config.toml
n_layer = 13
d_model = 192
n_experts = 32
experts_per_token = 3
d_expert = 128
d_shared_expert = 0
activation = "swiglu"
moe_layers = [0, 1, 2, 3, 4, 5, 6, 7, 8, 9, 10, 11, 12]
router_score = "softmax"
normalize_top_k = true
routed_scale = 1.5
balance_loss = 0.0046
balance_bias = false
init_std_router = 0.0108
lr_router = 0.000358
vocab_size = 16384
norm = "rmsnorm"
norm_eps = 1e-06
tie_embeddings = "early"
optimizer = "soap_variant"
lr = 0.00502
beta1 = 0.95
beta2 = 0.98
grad_clip = 1.0
batch_tokens = 32768
seq_len = 512
train_tokens = 294700000
steps = 8994
dataset = "wikipedia_en"
Below are experts of layer 5 (counted from 0) of a mixture-of-experts language model. Rows are named router (the router's row for the expert), gate (a neuron's input weights, with its number), up (a neuron's input weights, with its number) and show model dimensions 0-191. Each number is 128 + 32 x the weight over its row's rms, rounded and kept within 0 to 255. Numbers have three digits each.
After each expert's rows: "comes after" lists some tokens at least twice as common just before its tokens as in all text. This comes from a sample of Wikipedia text that the model never trained on. Tokens count by the router's weight.

# expert 1
router:115159109155063211140076133113142104125144170099154112071074143147130200128091093148045126137183115183151156150198140102131143156165184116195078089130146072098090106110132080199182199123117146099092118115131148176114072141085114102195154078151122144127060159065104157155116175146146163109204080120106153110167121111123152172116140136095158106115166127133106072115130132100117117127117108067162119108121140125118065118101137119109160160103129122178081122092134136126115155123126120101103125119111118099124165080153122118102148159105163182163141132104122145129061159126134112151
gate0:095147123170151144131087086126160148135133105059225139088169128135069197152168092128158124101065152105077132176163099106142148111091138117104150170122124102174137124075031201144105149148113104141095116100139112136089101158118176084123100166089061157192098098127153163157173135170183151157149080145156080121087115152136094155131135193107123098168117095127123128160107075143125136076162144157104164110137131111181122136136158067119082137128096141181198088161143128134125154120100156121094108140119099112177128157107126096146053128151130157176102114127103111164116163133090108149
up0:110126097125110083123208128150162119133080190137125094151115116096163093081084171121126096170120175128164104157102125132078098145135118102147129140082165176087095123127154113099160044127131142184127162183131118137099087095148090148104145133107176101052235141105102117112138123095071045092077156195093082127160138095182187115081114148114119121096081135130111139115128125119161162110092159119150083144128141133098147125140133138103166110143127186140131163093118128130180163173119088160059146137153157154120111089103134083061101141084152091121136117140105096154191123119149067128
gate1:112126087103134151124109168197159146150089085069064168154123148119124126160068096089145097076124116148094060101143068117190129161156104136084180126072123135106162126146118133162085151160105085134169100158147135105120074135108103159180142116134104093116165154142161072103127135092106133110074102174101157137103124106111137135136108101089134096104116147146128167140129088136095144067152177144119121048136112168130098119071082159148151086155165057141134133081142167159114113064136175094211132137115105097121190149133047077149149108166202129136133181148126148107105093104128158118
up1:167171105101139077134166134145129098090108189103167115115134144137118112077138094129149069149137154081124146179182146116073138117143255161088129173187130117183148179094176177154168143087086149119164151149098101134109174149123166038129151140100145122177141102148107130134177102162163113132095158181106132179118129124146164121132140144197115141164104151101130111152162115138170145164117109106122144146106110118148154126135152127150086143121131188106125120079158085144153156167117077135084195126056115098091072052096128137135127102099150167134100075149128124111107145176158117103
comes after: " the", " a", " and", " an", "'s", " The"

# expert 26
router:113118112138154177108140081127142157154178107124063140175101172134117100115120134103097121075176114150188116154090122140092166103130088117139065106113065156098093152159203189058097096140104112128185173103136140082099073167169150103168156112112098068146094081088127097109134089086152149146095124169120124165079160186117167117142167075076092141150096164170078099132119122101106085096084158189137136147137138099146184136142109151185139147142163157133213152100075138120148086129094119121104142142134120204118156147152145110127102114161092165080153179116116132139149083125137091125
gate0:147179085096120181089111093182116149168096105155131071134096133172122110133214096132137133091123085098142110078174075181120111119122122109075162185195149142100172157145051185103099113163154127148178120100134106158120126153139120150144117135099130126061099142125169153151103176127154129117173158157087117165114130140146169156091171166116135101183146142148166037140186144136138127115152115194137124123140167084123196182128074081134090129123104129174104131123113142156115157110111153091162118186116124148180114068122122157139123129167177182140183137111109184073104175150116108128
up0:115144091150097080084162135187107162110092078096152102151146122116122179123133081173164105120090124073162096094135118109133056089158111088150129197135193122108088148117109154145145113146085116178114185132127116160160103150125098153070130160077110158109083135175143147192141207054077130130153131130116134128109122125195129107134166125113128111137092089146163082126145210133150134168134136077190116127102107154105136139136113107171154168124137146132138140165145099139129194139146113114112141105093180146104160098064109147065112105167175208111115150156105105101052127101073117072
gate1:098120174127180134188147112193121149187123153101066122098122148147150167148151211141074146126147070162126128134094184090114096085097098109155098112106154108094119124121128151116099118108148138173190158166137144167114149144184150153106102210123153166158049155121171187111108123125151120124111157041120187169067115187124144105155138136158085183114136132130143099083179124132148119093122135095162048136118128123122107134116170128126208123109146132102170095101153133057124112121117095100109149078082145124124175143117090132141152119146104058145104135076138129134161105139192118087
up1:086127150109098071085141134114135154100121121092107121121104158090103123125107231058152129159155079122097102209114104160088132138156156186112124157152086113152102086124106090163135124143162162163120124094087154128153140077175067127067149149152115134119146094136055123188133141104138112109085147175104095110202111106158108114096174134110131126110152122167113148171108142154120142190102126185040162138057139144176110162084124091111110098113131123126154110181143124114119131092103203159127096115157174130136138095140186110109095123079193168097095087140102156158099123095078154103
comes after: " the", " of", "-", " by", "|", ":"

# expert 0
router:113121080146165066136096109115167117110178058102167076091093100155153075117122134148133143120141170131127162155116088110102162141140097175094090199127118091137109150162070127076140121106158154137104172056130109118146059156143092098074144098181189162177109096132074108082164098144122133092102139147156115167117164089086170093118138169152128127076138140106137110142155154087126152123156168167079125099107142148144134122159077100139146082142156088171066078093147188085099180071109106166123120126152089129126170144087143109124171081121130133138058159082165148102075126139110094183
gate0:136160108114079160120126094129106142116165127173121118132147144109108066154127140139070142124122072120178113153176106075126132137138031146081136064126129116148152118190135168115163183134142136096143117081129133133128164111087137091094138109098091124167130175156139145125171142100098182099102160196190147168135014114145133069104193114109157177100109129167091147092142132164129201132107114143113148139099105162163150102116098129125105158191149129075130149091119089120101123154182107168127129124142099072174140070117127118176085134143064185129071132118105083165125169103087107170
up0:154121096136082047117165099101132063168123140150141108163118139108083090163139133148086166127097115109148143131144064073150133197148041170135148078113165128143126159124129161114187131119118137128109166118077130113125131134100091132134096159166098125121099178160124166093160162117088178089159142168162138091097103149189122077118163085115139199135103150085083139080136158141091154107145131103123152107164135188118101112139132120187137163123148154099141152107164064153076144203163117188200123140198102076123154116154144160159083117164111177114072183149113093150145169155129122126
gate1:159133114093085130141155115162090144134158042109219161101141111188138135120143191165089087138149135113196123126132171106147091138091073128120124124117163145176126127054056131161135128148128106114169157157169117123092072052138118117152172163121158099110125125173094152089113106133103167137104121085094144128124178130162123176106146089133093140127156109140114141114145125129087115125117081107133107119116140091226184128123193150120061125136150194137151027115129099187118136093120086122046124137154173072103111124105123132062114113136089090167100120134161153144103146131146121130
up1:170114076107145143121148136150163176092101101123148157130115132123138045125117105140096076167143131092142179154135145157135128102087151078151076132150119074216163210138138118090120142155119117102175134135146134148154053122136085115123110186089130116118120102139127111111069113132127104099110069154165101123137172170105094089138157093148142208195159167076182137157172138157076091126087122175124111167181069129128127141128178104153156086104124151146094136103189124132124111086097116140103121144121132116115123114097157110118240150118116099091086077114159173073084096115146173111
comes after: " |", "|", " was", "′", " his", "'s"

# expert 2
router:100120102153139117072130081154076172145102112108151110123078168158183109127132080100175151159169093086114095174148124104104128132179177167068142123095075091145109119111096175108097134138139120184177121169098159077127109102177103128106142081168113121153112117109113091054182075172081068053113103178149163105120137099099159098147133106141096112190091125130147137160140082144137146108114150118140106190094168129163129149112166163120130155152095127134157081137152118078134100073108145074151171118054123162081148091147157112195173115141121085144127112085163061149155096134136174106
gate0:165165179132126156102073168147142095218099136099138153141157171118103088115159150117130091137100173090174174159102136141128149159136126036066173157134174117135096143097063137136110122143149045117149189138121125107205157152135170066122133111120134068115141118109094113113078146208113113185107130111123106131140153087154175126167118063100187148128130103143109095172129049115152124137096161166126158123163101142092150162100153126162121129086133149198155122085085108150118153114115139146120140103148107106112147243100125169124153103097150141129100150102156160120145148179125133144
up0:176143136133080118158101156164147065158109118092155154112134149126158121101119149132105120199052226136163163131112139143120156132133149044110198168192135133151096103062039120145121148114114093154135150165126145086168087180162189105123131175115145051135163131128145162120110136180166160134052078129154127108141113116143196112152135117134141124155137092145125146165115046145170117133117192153148121101134109159140096156099115148136092113121165170179130106136095130155128148147091154124151132121146129095135142184111154180070130105108142126073140145102170132122139179196128148070
gate1:143142134143130099117091164130071150086113183165146117128157123102177142091064093113171129209150092129115189128133125110136127150090058093093128149120098114126157112126126152193134103142132099138189117118137131105125154156101138063142113124085077133114126130112108167163043070107125169102067093152169179163154167115167101090141108120161158089095144164119145111167117227081102179108120108097152130150077085129180138120114105127134188128160125108151151162153138132103097106105089100184099192116191223114140152105130072105175108166149105132112128149111068141102100160127145118148
up1:124110177134129171141107180112126149096113171166152094129180121158164140089084094146156101183090097156151157125139157122080115135097107118121101188127154082124141154140098140185120076150091081146144113101124134122114123137111125074111120132113142139101080157120087113176077072148106188094093116116193153178101163117082120116149095077122102065108160141108079104172125183120131137091065088111152151159077134146177103160108060178140176128143127151143123174084106127115113118087100110127055140122179190112141193100113080099168104191150112114098182166154092118096055141117085125168
comes after: "\n", " ", " 0", " 1", " 2", " —"

# expert 12
router:108149119106080105126150086107128148130154147157135088160074073137139089120118091098148170170135109085085156160095109102079148165156147079098169179133098175128111120146067129119137124141162150163159090115099120125204104090134132142183149094139117177148086106104139149137135100148091069113087167110166172144178153110098144129167181082080097141171150132125168127151124068130088176130131160185112044148061106136163127172153116191134178167157167095166120105167099158065129063122127121107095123070126116186078152069086144154122144111152136137094141114139157121073085095143126139175
gate0:160115082122066137105169120138150151171115172135095140089147147115103128124119174175073129116055137150157096177135125105093135078139112132168153076123179162109045118128113138152128154105081131179160154137113179137112192110103194105145143106130138077153121113154117150131106117136117167113147142159209199137123136086138183091123117099107151152128128144083217120086133140182087114104107122143143123137120059117144123124150139149178156113095130146136171142141107111162115131104161098076100095077122117091037162114130098146089174115181177155111172137153150175181200152133144205118
up0:126127136185122125118100137138145113093140182115077109163064131125153147124135045116118179067143096132123143083086099114160093116123132170159055093134122168158130153151134136117160129157079112122039135151091131108165132134089119197167140101147150188151131096162117111130122147160143145108114163139126122105111102133188110084149160142185134164074151190113142082128126138123069136078125090154121128099104149103106183113084104109157151133155143104145107150117157108155122120127085149137137119127146077152156179189078118129047200057153079100112223116131065114097173152115200116123
gate1:149130149138111150145118108116137118158094141085154163128121192075140164122117079198204090171133134116169158154123127191101134087125134135130130078187109178160093063166068113110128116047152120127125161099084100131111165138199136164129091093133091083115102131136102140104118100112125184127113109106132160184124153137121199135066029095144138106146172159119156105141129120120118135131169176079127119105118074189153095152142123114090130149163118117150194099145167145146174146246142129097180118121106144147112160094134123159166091167154134118151113099122184109172144126086124106130
up1:108133127123099094175170117153153130139152188164145199126100136128064125154114094159086149140145156109104146146147121045158111110100053081145128162125118140140121159115106172139147124093111127154121119108073121119123072207116140122187136162057090160107163153107140140183090111177173101142158191097145126108185129154098113108195133149122114111111158126089190175151133081115129188104118181105113069124084118137128187124101138124101134108118170153098121160124099102071127139102121183097109133105169139132079135075090072107082063091181064110106125145159101175122162109106156117182
comes after: " ", " |", " 0", " —", " 1", ")"

# expert 20
router:051122091145154064141155130141171128082127113096187073103079130148115087107115120115193076110137151169077146125093075083117162141149097174063104131101059109174133121134118085092103065136128198149102127081079138129137110158169099103132136128168148117141155110121158101072138130159160132136097100098186100167126176121058137135127183125137107123103135109079160044194163146101115117191170155110118106129103131162117106092100098140107150100089156069170146110097152179098036154087119097144188130120135092101115103177111117095118130120113163120107119130124158135102148129175121131151
gate0:088090123146094102118116111085113161147041146140130142176121112083118197132155118127131084150171131144109141137155100109121133152121169155100170122159110123159161139096107129147099119062169122126148120071072208147144174157076172102139158094200071149140102167123150186114052181164184167091101108148169162130118104108130160153123181104121089105117113107197107138154140116118167163155119089103185152074112173123116182150119088090107145168090103162141115128153150121170179084147102163080167198140147109111115089141109109158169117083152090187151125177153142136130144164134115185120
up0:168136105112053090095085154134165157125181063132093133132104144123036113145155133142176131185187109106119132139154177150111137188124132129161128182096080147148164105130145103094133147112123135137079101103101135146114133109145153112146156117098084155154069201077191194103135119117179102135181130089127162102112129118096178177131129121108143183183087126104121165133150114136061115199194163180085098112119125188209139118139110093084098184124164103099122150117125169177180104117114104142209111140171105113131141111155114155155135107149133144146159151142145180096135109140123113122
gate1:155170104114163141145143167131082178103149113157175158146154179196136108142154117168136095151091105138216143103084090069121161138123153168163094161155163110175164122133124086102124160074128165160160160135128111115121154177174097159107067133106161169103166137153145133087183105108124133142102169129194183111143065114137106123093138128154145144176092140152112110147139144104168093086174157103125126088050121090121134130094109113138120154126117110160171134121131150105095124096172107191130129118107088194169185039087100134091090119153145111150132104183098211176190127156122150136
up1:128109154122081125154112081109153124132147118107124110120085136124126162124160129137114100120076120090130161163112134149157094120163078132112098095074199179166150050117103115155123070121171083150128090079161123110109143105034119135122072107151099122096107167120090033087134179073096129124133128074121148106129165139085122139083145121092128136141119133175062146138145070156101129156148158148144120140162157099112115192088078125156167065144128115072116205188130098108170074142133140123142165188171116176132080145140105120110184105183165117121195104133124133141099143097133179177
comes after: " |", "|", " is", " was", " be", " are"

# expert 29
router:111117124092150097106140147078150188110146090094157152138104137186106173120070091128116182197129142126109188129135110096201135145120175135155111072173159081061106120099132140112136106140073149115116127131068167147102123100118091134112104100119189160188070143120128114117169184114102142139082126087156082076145163141099120119161136184181177102155144188135157101113128118113078214123121109168114144153119119172084123146124108173123136145152172124175153104093119152169147159103164115151080119168115145062194073144144169199143175153150141082108113121136140083125160106144172103131
gate1:099147140086166124154158106137184059135176141133109126144172101180133174168119141108097143112150100167153110154157156135094183069101111103101172108167134127161184087131135102125130138164135149192116121148136128079082153111132180137085145131149176141117148110202169115132113115123115110132129097188193098108132131101109097194177127190109129094135108161153100059132092148067104102116123067148104132139133165166186129122075159079093189088097092149114094094184182124080159094108078097087147123153186127152118096149182117111102112068101088066128112171163105151158148109121122134088
up1:195109110165074090118112147135088166117115100151153134098100131085125109070149134145130144158091112073087127104092097155120061176160139141076089136112135126097089206110128116145156136113124153097089105136123096213182135165116085133190129150162054113141109117119104140124119100130123152142101141094088140139129126152113142072064131046118158150103189089146146162128105119145142137150112199086132123173106072105083122116218084179132103187131122091135131126103088070139091150115138157120115108099067128149141143110075094139136145204150162188095106116099150087091111170099093139149
gate2:166147068112079139125101208066135148138136042128126173106060208076130127159137174125115146156143147102156122134138164110159147144148165107160200108146144144068080133107182123146152150119131170156099124143108137097139143132064143092169114123105104128139132112066189127122105137143181184075125148097123092095115095113103146077111133141117158139174155109100115098109094145116071172140115180115122143158138138094222140127137140159167133121134123155154155077055117126157151118133108167162108063153108109099115118048136193152136124144152132064172092133136091146071110147077101148127
up2:151133025159097154124175178066145122126109108134126150064138167090101134165180172154133135123141111108098139175173111102173191147112193156155129156108110121115134076073161127121106100166164124084142088093147107102125104100106078158155096122101077143161143085114168132209106087200147132101137090081157129060116128070123092144175111127157157117168158164152112164161128124156158185117123090079154160112129166103138133122196139109119092125114135122137176090104119070128142139132163110147143035149081156134118119087113131138152141164148148126159074110098098147095136159060119112179
comes after: "\n", ".", "===", "==", " ==", " ==="

# expert 10
router:129162135173161132210103158103151139096137133109130157099142153125120125111125167158113147145079087084116143139093088123158132076099100126082095138129152107116212185104076100152099183090135113129084139071168088096142124153153126112087135127172100142117084121156171143076054159080123150152161140161077136094152090157141093078096117177129158131124103142156114142143146163088161136187157124094161144092065188146111137136076120082086144138168118119083064132160097050082101172136137086182098100143154132114129108114113068101142156095167147146154100128110131164171099147097078209153
gate0:105183048116143144209150142163071127114158132110113170091159132084102187159152124135165135046147124147081108157092172146182089159079134199100094186158153086140063092054144161092138121188160159123140127144128130170146136162130128144150149140105068141148095104110071176083100138138135167185098108128133117138158123144121145109112122170146131148176088134083106129135152184144149157167151122082127107117114147087161147110089094123149132099173137088087094138141102148106154111111135153138144086104136097102130151184085143076165102109098102166090091134058152169113128143121077177186
up0:172078113110071129122082117103144120120064102117106112154089085121178176110182117032113134171125145056094121113205108178091122105113107103122140087095126134101160091171154126137108149147120066087161137132093145134136127119089119086126140141142190117145150134138100175142135144096131072118150152107150132119144140125094130082147091126096131154145112156105140120106119098146162120156123107117185164120195156151098099099181174071095169134118181119164192122128152165158116199081099086135086189127090159156119161043159145158070128122108179079188167115131065086152127148127113109131
gate1:111119115060124189153141109148120154144162141077067159151121132079102161099168106157110138124140120125089166096106086091124167153106109111161104199129122183155149133137112138181124186151120113134130128175172093136115139216114123143130129122125113112155106138133138122164057171166105166179113103126099062113128122152131154143121075140085115161147193158102076138116133135087136099089151107093050177148132175174156125125127117081109096077154166125097159170152154108126115090171177135141104112200144170129150135113132156086244185123109153157110154127146090117110157080123141142217
up1:088136102134121154135167164094080123144132088138144147146122145095112130069134127169058130098114124184091152144162113122161148141110165120089106138143169105139187126158113089139116137121175191132208131134157194178152131117163150126095152137137036108078092107184130141140147115117160139074118176142087118094106138104140097169159115125094132063192111077110142035047192132116113148137114118123143198140119177140128114163153122141137110199134111152097118148116153166145105160083186165149125189095098096090119109121110109080097165109085086151132135116084092077152133131101126074080
comes after: " the", " a", " The", " his", "'s", "The"

# expert 19
router:078133127131163160102128125138108089166096116098125118115160085145151088132131086116093131114161103170105103082112119059155141148175186156101122091176090093136116104132071121165150103111065129132136175138113113134069132121131089176126149182176150155147129119092109122156120141115134184148119141125126208097135118078184145093168126180170182162139190134138187170143136134125129147137120137172129138142105166144129178183136122177075026108119122083101174099107094070168134090090104187138113186120151128083170151076104137173150149107115073093099104090146120096163162160163177183140
gate0:152083092094101118159166122135128118118155172099114132140124126132163094119146117186090063111160137150170093123141055084164126108109104091133135118110091124118086112096088146119056152088080104120129127104148123188137183150134186094158120089161157094158128079153097143085133168067197116123160153154115142110107064129129119150125172125187168172152147200083145139135091087081110156074142195107095141142123153086173102076148120144121106121145183147074148165123088080130125119144083098125182136085086144159130204093078088096152133134104135084093113078171156190122125119115085157120
up0:072137123169145108196153174117133103125141108097079122040096165111132193168156143187122089096136103167110128135202106142092089164146143136087190127123131113084167128101115128171078125140118087046145147099126111152115168149101148086155126065153152129087198101130161130120140125118124119172177108125070167107175101137115117161160114086175148115119150140154116193072131110135079161125128169095078117062133167128147129157136106082139132169098081123110106070099111112140147058140123077135205159120080136063139106104128110070085119136108129109071127143144149146105121142168133164144
gate1:135110168145150171152109140117174128115132135239079135134093137169138159137192157132131133113168126106175143099101113128159146126152098151238117147163145155085089120158110114079123101110068098106142110064127161150113127135136099156110139149137189109086167114044153152145103147200116119075096145105141126143116092175138152233118111127084119149125088125119173097122122174156134150091127118120098140123138161141103178151151120095146164128090104115161054167129199085099109164101105156098117139067158134055106091173121070115122153182099089121125150135161155146158137093138129130095
up1:161131127171086128096099129124181110152144116205075122129107098085157143168156179110162116120138094110128101089128083133177165103117107110143103175195165136072098108155128123104117059062126136101143140118111105120178151128152107177144152160134116120076148116091165126176154107173123117083112086115136119118085104155197154143133090108135124136087064104125155132128080148111119164159099132096097139099121157122104129112193163113169164135106162123144085213103188164144117174158141157094127144062154075059111041109179138099111126159107103125087122130166161146158173085107091083060
comes after: "\n", " |", "-", " =", ")", "."

# expert 24
router:105150184064094154097134114165071069106108201107112148102193095161089157119163128114172131082152133169135118075174095119094153142106084160117107097145188096154111182187102183182098123099134092126178086166118099148115082082163103116139127122163093131064139085112150142162131121116109118126149133084138162169164088114097109112101134137087135143141150119127128121160091167196063108103165158076122136109165087059103101157111159103139117163093129196152132143164148045157124112170135114116172128142186130126122101160125136107127079134116166118098114153175099070168169091163116158104
gate0:132120185142139164175086205169156126158174149163103194115135149194096076129086072119118114104196090135131137142119122147136140163080116185116156110095164141111115128203078196171138145149118139145132133131132069098100089106064135104129111131130142148141147072102147118114139121078155152123129220110117129127157140143133103128151107157109124166125068138185184163116077122095067135115114121087107117155151106158128110123074112144155144148131102117095099126220148078098122118080096127174169164154106148156092155126137118127125084080131155080074093176146172134124140034107154129102
up0:123114080100089102114180067093091157102119109106145066174124165055165178156141191159130130125049162137086095124139095106074148158108169069130132149115083163176131161072169091106106135132125094134140096140119168133144179169188097123092146156145089098087136126152136122151098090192161145127115077170187105134099112133134142139102169092155116141141154110094068135135155126144162153144142168154082130157127166114093161108162153111168148077145145092109179109063128174145168115158120100084126123113142125101193074142134103159143145145154129174163119118139095179170136232147132101155
gate1:104153128101146085150115064140069176105190118153151136100142128100134110072158120147131143181151103122122096127148104188192192163127148100178141176153114121096124178160149129124082110117104109155119092158144111132077154154146154089122168091117125159095112121102056135121140107119171162146145152073074100141105083111107111118148097155143115147166138169112058149060105128118166121136096129090164114126103156155133069156111203069081138151117151144181096197167154163140232116109119111107151152137177116129205160117113127133155129133153190186090088128172102158109157126129177154093
up1:153175127151113173108166097154160160146099200155102144098117125159122040167087164152105083170122130177137132161159129089122074119114154084112157124100123097154148098142154115113165169173161097079129152129112074094139096131137157142112068120123127170166108127139141171142120125144174092115149081151123095150111163113089110162170086175102168153121137110132081103225107150061098137096156152141132126117126096013151161090136081091161101125160091141082103152114090119153083119146148178175130134135115161080113154081144111181138130072163159113065179154139162103105178109152155093115
comes after: " the", " a", " was", " is", " an", " were"

# expert 27
router:120098145127134143135140118141131101121178171139114130086096169138079137108112124085144135077176117130112070093060145165136134096152108157094093080102134180112155087080094162126152086148143166094112105193127134168177123106056116105093131184106148157144154114087126133183162151088129075132111103177135109037166093100086088174099152098103138119116084075189120094073102130100118175088123113102119160103147135094151092092139191184110109154057145101131176107148152136153088106116070114119130113099130138068115183155117160137111137135172121100097093178119068153189180121150096151156
gate1:128090086126117142128166156132094119130095133123110182124092094110148143165153140075158136140121165106165099169119163178064086178129140075076198159139153116052096111104088105162107159179121183125161114140162168151158095188130126127166097061161154107127152176096186135089129088117180104095110167147101123142145132125146190095125112147154138160116126105153176166123096128143201152127145162182064183174087157055148179099113134151103171170109166124113140127165108117110151166145103121087073132067130089152080132102137105125084101142117131114098156170121121076137168126086091152071
up1:123081104119104170072137158129119123115111163095101146125095107065079156167082125114135107089185167085144182197121160153088117160192105132070194145154159113101168123120109073117158139136117142128172097132162158119168073170107150200187077122164137101115082158082151100039129139096147064070176130123134114170138173119121147144183161135183141115123107135062163142123121161157141133064132112211111146173075163125111191116122124147146160158128112121127120123091142093175127144141147102138121098150167083146116148052170151120087128139105097156122133135091113101096142150107120141122
gate2:169115115118147132077136083112121070190203142144089161085133124084148179091092132162112132163134168145146092163156113114132151095132139096125124152066109103140166166137129138137128160151074104125140128134115117158148204193180131123131117203143197108063121191121153115138179098142164114096159119140132129110087176179142122098115122151145168161092107141146138157219126138128095106116118140139051114121124149142105228027114137129134185181161089092064127183121147125108142130137107129111162095179130162129078149096135141191110132110144114137081115099159154157114115107102147101118
up2:101155160172110084100123090096111115155163109066148153133124152096098164161111113150112084103170161114126163112144110114107191154151114173068158148094100110098126097136096141172128163084189098138106132128046132156119195168093173101144132108150116121135104160099133159123143156108197169146164146104108158143151120127134117155126139119157136136160178165109073138105157099170180115109140104139140139143211141145091193169160181144071107147167145141174125118146078119068110165163081048133146183135067118115149126139137128134147104163115095161203094194206169104112153084129134075148
comes after: " of", " in", " to", " with", " for", " on"

# expert 25
router:126169171178172110089201138066098172126141127090149093152147057161152130120116146125137176114099152101133072194149168150132127091127104147076173148093109094198107110117191125080186136143156145078071140077107184100124117137135126097122191131135156159108122137144083073086075137127112139144119104164145100169145144159147130171088076062116134136112150122143104179154117139128093132138146138073104100058111136118131131148152159081142152166089126134101145176092167192187135128095186196168149116142174115190105108158111159094122149090177157108159095145155121120095111159114125165143
gate0:132134151110192134144111129115094053114160087118124122171073158131094134088152170100162124093105107127120118116157187135170124133201087183087139064129129124127117179201132108066146125094116133123080160126120159096161113109106086135129146148126128080135226142137073138107089172146128061130121125090136192150134124132116116087104083143121146071133121104131142119124065150163127150119144128079097161116187156163109147163139172175128076181137111167120092084042155150108163152113112171081137097140095125080112094103108115062168136103188145206151133129175124110140158147120122080123
up0:115152081132115096103108126113169118146082152148124142114058125171168118138105093136113155113150131086128169101131063081150110060091190101122113140120104125092105133150095143121149176109177178154155085151156143126115090179136130154096090071132105162193078121149140156150100155145117147148059087108140107131106164179174192138203077159186146145142166087175139126124129138156135103061094104124148174131115103119122160012137072136116125151173156101117156097143098119118081118148149169071126137093148063168191146155131129169129155140097089117104149083163196120152149122147123149101
gate1:101146166108129088124133175123165098138128112122095135085090135163156065080097117111193151102135154125156121106130132123139092091177170102143130094142192108172122121138078122138147147193137136116131093156022198123100087126142122134139164104107133171093067198135199119076109194128086119133160094089155119175052082115117115107133120133081139125121117170147092111123107120151199134151136101113118136132049136108164151121130153160133112104075127143108135124148113141138134225159077110117103112069134123153099140110116075127162141158180129173085072134101206157145135137132132193140
up1:151164130129118140111095105104164100128140107175086132089142091105090127058111099138153190125127116148145117094171108119094148088174161187128118115130130078170176132151083113119047130113042155154135130121121155094105102109099138215160138125134104170134140139090190103125086116145141129099123109136085187119147131143088146053164161098132149119162143097109134149133080138192149164108168140178068139108082082139111084092148124103094139104042093130205145088150110177157159137063073108145158122164136104142119094142159097113118149174147122066095190111125103169103115124142066132101
comes after: " |", " in", " on", " the", "|", "In"

# expert 8
router:081151171105100097121149096111099135126179079108130105179108144146140081108166209089145107115158156170164068081164103154085077152127128160191139136168147098067096149131168081078110130161163133162168080127100120113131096147093074098099126136172171144100096082138176123191078122136108078116133181126118098134185169147158122078138071104108130155135153175104128153135095177177181183137090105109068135158136175178110152095139133079091183151162147108151088135097114154190096116086103143174112148155143080135128164143120158099105109123104121182138076128123148148083155100109131103129
gate0:081140163058105101171091095178110144147107111091141107169133126145175113126084087133163132109128051064118143109165157177110157126144180133105146113165176097115142088126096133142146155141144128113146100179087139117159114122107097156120134180096120207069137092199141150079112173125138172146183176133085192133180101104105158109092148165097167160156101118137142136152170133151084083133089149185147127106161144150128130163136096175084160080094052125163151164115104129129140180198129131070150113081150133130152129138092166174168128092096117085168079127131119084060120110124128129083
up0:109162144120117117151094151135138126148123122103152127141092158146171116199145135179110080102169119150154125159125133129091076122141197175124174202081112184128131126173097098107176149151195133178142086109092183116100101165064127183146080110146147213137144157156094107116106094115157129097118174128149171124118077085123151139069118099166099096083093079081140125079161076149108110057122096173109114147177137160132156141114130102065103130106122098101182160096112086134131134105182104129156127110124095161134143153151153102121187083120077163088127085100136063112147149165166099180
gate1:127125117110125138168151112177096146122122134213147146108108114084137092112164124204098138108139099103150171183113128084140127118107107144106135182063126157151147118111106079154098174176096126143160124089136129155132128113196108177203098103138155138082134092127156156166143092154075132154143133157117165133135188175109104119176132131096109127138142144112120163130158191196129144150181113096149140150125095184125142142172091120056156090087128142074074124088105119080115055155159150108118176117101118056169149122127070086116154085180147115129135077139140141173091161145102215073
up1:141172089134122094067097159072139123157152105058139108177148118142099171174080085085155098140098110166124086106128146158131128131204139138147113105178147113118124116145155176121157081104212121118088133118108129108176099108095151099066151143146102112145133134139100125124108184165175116170108125077134080077141074109155147146087135124119121122113179157153149112152068075064096139101089134182099132126130107095148114119078167147181093185136109115179157106143172138155121150039138118149153048139169128171097107124121166176185100152103096124146136133128130079131128080175152085189
comes after: " |", "|", "′", ":", "°", " /"